Experts of a small language model.
Training: 829M tokens, 3161 steps.
Below are experts of layer 6 (counted from 0) of a mixture-of-experts language model. Rows are named router (the router's row for the expert), gate (a neuron's input weights, with its number), up (a neuron's input weights, with its number) and show model dimensions 0-191. Each number is 128 + 32 x the weight over its row's rms, rounded and kept within 0 to 255. Numbers have three digits each.
Before each expert's rows: a language model's description of what the expert responds to. This comes from a sample of Wikipedia text that the model never trained on.

# expert 32
It responds to: Forms of be (was, were, been) and the verb or adjective after them, plus word starts like ag(ents), und(ue).
router:157105125102113160172122144182108197103116191086151087160147142144098137148163106128109115098090116121127161099148084101188110116171119118146161081088164118147069134150159098125150143073082118176152198101119093137133181089125100120129123123185123048141151092080195169113117123149101111104158101119098084202128172168117146105071105101123137093171150109129171140103123157135143107124169109107147093151118157099152120112116087084119184148144136144166153177120098085134129188132150175130138111159178169106102057145090154149179202055110085169072084156097131092152119110134099138125
gate0:153130123159089147188109152157107117139113135116096124131199094123082178086160148173137130113091093150192159188138138138097090126126085106087111171149118146150095194185103099088125063123128173176128141107172129136176182098110104170100078084126099092105153134115158182139114107125144116099114091109102107168076181122115124096126107103161108137150153151119164209105119204102068114168151079131083071118138083162121137127128129142101107108142167078146094111069101153147161186137133132069112094164111150099135073150091121129166088080119164127056154130104138108106176075161082128120
up0:134118143122111131155099072141132097126119118138137040131097151156134123070124100127110176139120082134135162200123153126152170133111127076144124158169118085180136208076177104132117094101172107155127039101117190074163155196125100172069098153098133108207116115109106147187142140144110166086098190116140156110203097147125056160125089155100177137123104127161085149146133115149117148094142146117136176128146151108105129173131139126130120169169119162145133111092140126136161130100115179118082129080139156127156096065170048164138157126101126171142168095120106162099090091141140194136

# expert 51
It responds to: Pipes, colons and dashes introducing values in tables and infoboxes, especially durations, scores and times, e.g. Length: 5:26, Seeds: 8.
router:141112168092144136194157102127155134093072174096134079141156171148083145182108144140111083111096159085104127110147065088154099083123165133174153112108136095152085106149146105087145151096085080163134146138160112128183135109122114117082113153159112035092131085069160147082083099097126138109151097152116076146086121183168141144112178123137112121149127094116153169147103150178162194103156091101146113131090173080145087217092148087143152123147144159199155196145115132120091180107100110146143127159118119125148129109103145151158139092171056167127119166116183086135101159072161129109
gate0:125105132099124139082130086120091176124101154145154109113109168096130102159119160149122116089066142121159112056107152131157145086108117126130137116129148131095081034100174128044167078086132066127149111142143153136169179184126067142141000127173102093090136057130145108147124143090163108125062138164124089131150187164149153091102141119167173093189146087150120174114100125122112099112121135114119142159126126163135101090118117164127100156179199116138181128127052137095096114174147133091171130133154160113171094120146121164126099166129157150146086136137101173105143174154125166130
up0:153142146124124146177133141121132120113183085126147160137171115153113127114103091161161168117145220118081140174140181062129145113173144141166139101118138162171187192146135109189131154129113173107123179152092133096088127081119148173070138118105154117126148157154181086104146181197083126134171090109103157140179114097154126141084132133057052076101165146076137080154178125195088156166118080115124109134123113080139154126112102177133123136164109159126119095126161131165152153083160126184149105102194134129096142164093156129105173069127086097084172153107173132169113131101114086128

# expert 13
It responds to: Word-internal or word-final pieces of split words, often suffixes like ed, ing, tion, ance, or fragments of foreign names, e.g. bro-ken, De-ir-ó.
router:194140121104121131213156115147143133114084161086137120158169173180135113139168060149162176087091104058109117117142078099174099091171123082166101146119130120166079101164174094133154178062058108138114164147160114143143166178134086119083089097152063047124145112133138153094114087107157079113184123176124092210128162200098155136098163097166098071142153084114093096169125166174127135119137112131197104188155149129134103116127132087157125131128162144134175124129106103080126155140132143143190112110154133128114089134114131141188165082139116125119127135142118140125133124126127151088
gate0:118138123085119101044142147117146152111137144123084156123165130083160136152085104128188135133168108083134133061118093195197137127138128131137128170081110162079086093133122103082146106145130079117095088149129113166152117133122145068157098122084116110153140078160115144080066071129173128109089166150087129144129102160118122099104110132183141084125159084118156160077183139118123094134146146117160154103116145101186116192149144162129112133096139091097083130079175095074097155159121203172135099116104113137128070197083148149192150141145165168118082186093157181118195158147104167144
up0:144153120141037150146099089106125158106172141163112107172207029138165157097098166114140099067158153094133131104159067134179116120102103117139123108124140219125123117080136130128166151096161114143136115131112127182102130181107123134133154091103173105154145088103153175103109110095149101178108102192111126166126095134151150112132155085137120116134082134136161157105147132062129120119084136156127068039079154152160126146140196134139141099184146120077170138179086117104098148150098171162163138130148103176108133156111064135106124135113052104129142144049141111084144140142088168122

# expert 41
It responds to: Last year digit before the dash in parenthetical birth–death dates, plus opening parentheses, table bars and Chinese character bytes.
router:181122167088095166152170096184173182094089140117155088177141153105077113167117117129119134123100171093088153128095121116124115033149110135137148078095145123148108142134120093108129179121096091137129172141160114082140115116137129159076087101186124090110137094086157097076134107170152113107150106156097094158099145209137159147124127106154115085143169079091151134152123197167175149095166079098165142178087178123158134175109093127185167164188124182168150153134104082146120160077163169196152110126145151117076104093118134170148141092145082153146081137131161079135096151092091133112
gate0:144130136123202124192144113104116130065116094168072151127171129159107112179141048125102143159103194141069082166179140086145180088164072110144141130117088175174133181132199083203129180134142136150120132147120091174148116156110106099070082157161150103056189138138136094169100165128141129099120119161151108156130218175123107184101155178138080141092146136110180060115100144148138151113107121099133118092165158156117135155141149124124163082102100192140134110121175123152128144067135104104165158142139111158109117115111148102101122099109149118139140152114176148131112187112138080142
up0:079112139141144117129168157128169205136098151141158097128165125137144116131145134169145094112077131152152157081120117166072101153143126087107169067121143087138129119110175089153137141153126080093110149164210121128121151125122121077147106124163087138115107121173148161053112136159127165166176153123174151178103149140125153145071097106193050171115167044100137111111131176128113198125136110086135030121111070091198143126113032082119131129134136115111141107161147069146170115124071134095109143122093186115115151186101131140103123147143119138086111132126156171132094102149107168097

# expert 50
It responds to: Digits inside years and numbers (192-1, 193-0) and inner pieces of foreign words, like -burg, -itz, -yl, Kon-z.
router:181123154082118147186135132146131156119137120083179074177172162179121158109140080178167129109120110091099126128168137092138097103179121092183132128127172124140081138164172082119102192099076118104150132118094099132117156155127111115087074121171067037099121088109122144092126081113147075129155139185086119190156153216117144132092133077142100038156152073100109106194153131150133100073132132140170112151115158131152091141125154085167156171178152185168146145145091108116133133118105117141202105107153187110111085151127140156142147096149099115138132152135080120161128148103141119108
gate0:111137132128142117128085123107152121114176113060145142130199177128100198194086154052121149104145154185154101147148100096131194145122106082143104085100142127124113138154101108138177159084094084171174094155115119161143151109079107141098193158138134106096149115151145127104122156129036127117118185123059161127128136140123182088103096127091135132109143153146180123095086161128092116134167120054199136117132152127110085104122159091083069111123121117065111210162109106122089130136098169165081149118213093123142129152125177098119168152124113141129151102143132094111111128060078105137
up0:109147150176137122138081125111163132154109119107125147151155149091150160172109169104103111059169139175145103153066146103132170171144105084161096096111094141135113147150166099120138188161085092137129101212091208120103195131108131130157114160143124135129082115177139121166123196076079134054121137132079106177181119184113137096082076156086134133083142103143129061111181110104099109138195083092112225152104178142145149113157168106105160145116122197115169164134136138129162113134081151138150153071195110148145111124153100120126140114092146126136161136094107153135115143063123127114

# expert 25
It responds to: Structural tokens at article or section starts: is/was/the after a title subject, == headings, table dividers, and infobox field labels like Born, Location, Constituency.
router:184085122091106138153137112146184200100110138141172114154161153120090143169084075128145136141080164085098145118131076090151116091124093147143147082116127109139132152185130136115134127082107102168143130180138143096174154111135125128062099116153099111079140077105141119104128093124136096090120074133089109173133141239159158116129155091142126095177169145059184137167125142192175141096158078087145126133130168103143113175099139114161189166155133158172162140156113080084091169099185146176137073102146152070071118089124152157153150105166101110131101175115162080123088120088102118103
gate0:137131095129057100102124122140145106150110130133130149118138136132140128151124071121088208166199128121153161175072103135130118140159065089172130172104143122099171150090122095110138109136131165098081148059086147174108131122127160180149156139106076046086198144125160111128182141130155073133085136115149163128110113149129103102158106111118122154105160113125135144114191155171069098163130162194122077133195132118147138159107206098093141080131116172106134147048137160129158097179117132095104121075142097127146133181109092128124110130199163084112161109213151165113129116139192133126
up0:129146141152064130108170134120127135140158100127131206157057140125119150116150119137071102134106163119095152116113105165104140178128127080079079101059101138068126092077099156132123215160120106109161098195201086140149144129129118098167127108129114158088117140161104143083139162144125148113135118178128091077125122092097151170118079135114117096112143131105130137138104061068183204094179091086120091118116095138122151126097113139131038167122109049140170092132153091174092171091150162047112127157115158094112135114121069157095161140141092149114154150125111144094134118163070107110

# expert 29
It responds to: Colons after infobox fields like Builder, Owner, Born, plus at, of and US place or university names such as Los, Angeles, University.
router:179142189091083163160145081141160178096079129086155099156124167167077153122114099143136070091087119087098163119151115081143087080154103098135157130085191115158086146117145120105120139091100077168176154159153099092153126061097102084095111125169102072120118090094154122095114067151190142123143115138118087139117140183164156146081126097132087097177105075098133111188105113152123126075148111092153114165066193057165087141105136131188122161147146179128177167146144124160121156097128158125131100119127173088086110084155127145141162097174095120100104166097157095134114153090095139106
gate0:126120143136153175080164155176136137154121141138117135095120131086210112104153130166093152134099120114075140156149110168135150123167126128114105104135148058093159122142130165095162120130175117147174124066121109098158152172145133120111137173129133153194080129087131191126152111080158096176129127075139104157103152127143051098140166117054111130064109167108151111124143107116180119071170177152073165132126157159097158159065132140103108128074086056141123119144124166053167135036154149122117166150121089081126152140152080055121131124119153092119160123065115128068187142101143129109
up0:116107121169177202078127142123145154144095130101104120135153193113124160148195151125101181118141103096146141147150109101111122137138138157129089154129152092118122147138151090145178072167164092170112137121107129104161145160192122106142088160126104121154122114126133091208147115095162089174155051131114082157061109152103073081122061140121089077112110143158131102189071096135181077117170112100122153111106120112127112214074142110123149184139130094119154140145127100081153130115158170116121195167113086128114156100143106078126129162140156112144189140056079108076188074124125098170

# expert 6
It responds to: Opening parentheses, commas and table pipes right after a named work or organization, as in School Life (2019) or King of the Hill (.
router:190134182099075173146182133183136150099107153112162091169134128157106139161126124153107109105116151054106170119168069091151113084124099140149158125096171112145080132163125115132133163129068118182132155113148092127154148097143105094109108098181101070115159095041158144105129081128149114108160117166075093129109134170148162097105120089112128074192163098081161181120146145185152153085164106119172092174115181090161098150109087080144113168171134166148168168167106102145088151097159142171152107125147179140123101107081159190162195090162087139113117158141150090145096141102104120108
gate0:164149133100065163148144157161129155102161130125144102126123137172081137120106145120142152140131150114167166131141121063136097151201159143166196117139156084061128057121133171161131139117126113177095123146150114030149195107125140129106129148134142146104127115100182111105153156185159080052188121132082142113095117130143095079135197112178074137120126105116087179125135114149145101122136096131133115081060085151125119144089189152133163114123082137116139144137121134144176202126107193158154095096103113128129168126063152108168186087155082124103133131075155191141151176109131110071
up0:149192105108075107148138162140088141119125101182152132159103127176107136066098149118147157149157142140164151129156142074148112170203123142175150146159122114012134107139129164172148157140115142143143111140109190085102115123116143152151191165093117150124131153100176152088162135226163099068191171165105152116066113110148069101145146109146132122092091123149111111072107066131152087097104131141118105113105122151147083079109138125108148096131089141060148134119137166139165206134099132155147101085049108113120147111087205111089170122138158087141152133116154184109131109123099121121

# expert 9
It responds to: Adjectives, participles and degree words after is/was/more, plus prefixes un/dis/sub, e.g. not known to, much more reasonable, so much.
router:154103108077113120164111141142148178066090178074137071169127141117123124146165088118147129097055080101118134138125096119177117105140131098195137087118148139111092096154186115108146123087120079165126182168135139129160163114129092154121071130173091034099134109092165146119134092124105119082161099152087071240120163178140145110090138127133105085147158081105176105135112191144103163141135118129146071165114130120123110111108100091111181153136193135117171156107107143099092198113144182127178141152152152099133076138092118153177155105143081156094144145128106109123101161099064153110
gate0:127119144072077133099110119090121149120177107177153199176093130108087149101079089117119092172173126159145086055125125145126161168113097119103148096123190165138051133099181121050134126122152106116140117115110167130092118115135137139153125100100105137156140119067116126099160089173105103113127137121158117107042135117094114160147064120105105120183105163145161193141122116121107116094121115112196092081132132105158115090118081147069177140110081138102110141134162167192192155153134144130159051215092124156063093097096144093110106116137082163089146111129139086175148127156123101140
up0:182097180163196119106108088122109125102085029108131107151117101090071108143130176169150158156110147151130166117127135119160121115138107122191140186132115095106132165124095092148165120179122124074126137055114128194123112107070114083149166166139102167154037129094097189173072133158119156142140119177095141104127166117166092133104082168120127126123166132149128158133155106202178160156151163037119131147092138076169137138043134154131151155050109152139079098119104125115159168112133138142136135108116130129144107095106095142144132107139192068124127145106129103109100175141089131120

# expert 40
It responds to: Prepositions like in, by, on, during, according to in prose, and infobox field names after coordinates, such as Owner, Location, Open.
router:170112104101111116195151145141121163109079151113148155149155173169108109163145121167152142095084142121148186153124081100112100116155120112134160098100153128122073136156137148112142149081092060204131125204188087107197178111129124128081147142187110110110108098072158140102075099117151130155141093140116046161101146179145168135137143112149116073181162109054133156169115190131160194101174106123156106144113138109141090178114130101177156192156138121146170162118115086123083173066097127156093093123151158114070128127132141168157145107157109150152111136131170120154144112050107113096
gate0:109110106117158142126115119184143108158093129117076126100094133126136081112099160105126116150137120135131147145086153117087128152069131165096132148118103108155159106141126114114120121021085149134105092052045144154134068131131119155130166151097128130142162088082163140156174107055058126087157144132113157111183101141132152122097102125111115132169109146167119132150174056196113095125178174148120168157134156169104144158172088146166095163049087100139143188144130120151169094181131112176161160134074127132116121071137153098160117140153126130157160112128158055176143115164153068213
up0:127125102147201164094144125113148130134053096124155133119152118107162136090124134104138116146112134103112165131139148126175125167062116086147200146124131109125159113143142130088154125155141135173082112129182138165145159115114127067089111142082121126127081148122121127171056127128255095117138098155140125168057188105090145121102171183156148123093105200082182122151167119108120120105137084098078089097084117118086128115122194104115138096167122131137128103105118076083149130104169171087143145138115129123107160119141048106136165158111143062102124114057089124105153134067095109134

# expert 52
It responds to: Mid-word pieces of chemical, biological and technical terms, e.g. phosph-or-ylation, Acet-yl, Puc-cin-ia, hexah-y-dro, plus abbreviation lists separated by semicolons.
router:179120096072089112178151148140156140100117111094158082163135191193112118168107095154148097116083143110111184107172076109105084123132101137179150141115168141159121101126209100137158152124094150146155148161139083157135136098107096083111082134181111035094162089094114118106116116105161107109145150165095121183121136205115138132112177116151108107148135076076137102155102132180113141127153135122199084157142143080163098135125123094134144197147181148154154161128155107129108127105146129178181108144115196154125086134074204171109133079165109177104139143138125078118108150053153108142
gate0:128173167091149141160128162145082130137069159147233192130168154120054127123130079054142121114096150031114168117169142132126169075139163114123132139101194154103118056104131172117107097111113150135146146138170093126109165150104143130117136113119078097098145139108116106106053165119067102145168171098096106129114125113118163138113111085164156112120042108073123119134085103096060188085063104107135130111102112132171103142146166147108126166083132114129189127120098150141047132121144151178131150187153104169148157088127148095146156129123119118130157171148140120159104108107126132161
up0:098055139105160114085119123202177109114112141103135162123096148092078107179073115112092120181141112152154210070132135146074161143091089159187149128132139107082159149099107176130121128134139109145148135096130137105122168160150175147088106102069128127147118093087149082180129150151101159147088095095116155093125125138183106082088095116122104162168158119157129192129134064140127196185114150058123111149149173126130157160176095173133161113066085113180096132155149155141196162130106117074159121126169124064123167131085189067109135093127171085112142115115161109128122145116138160153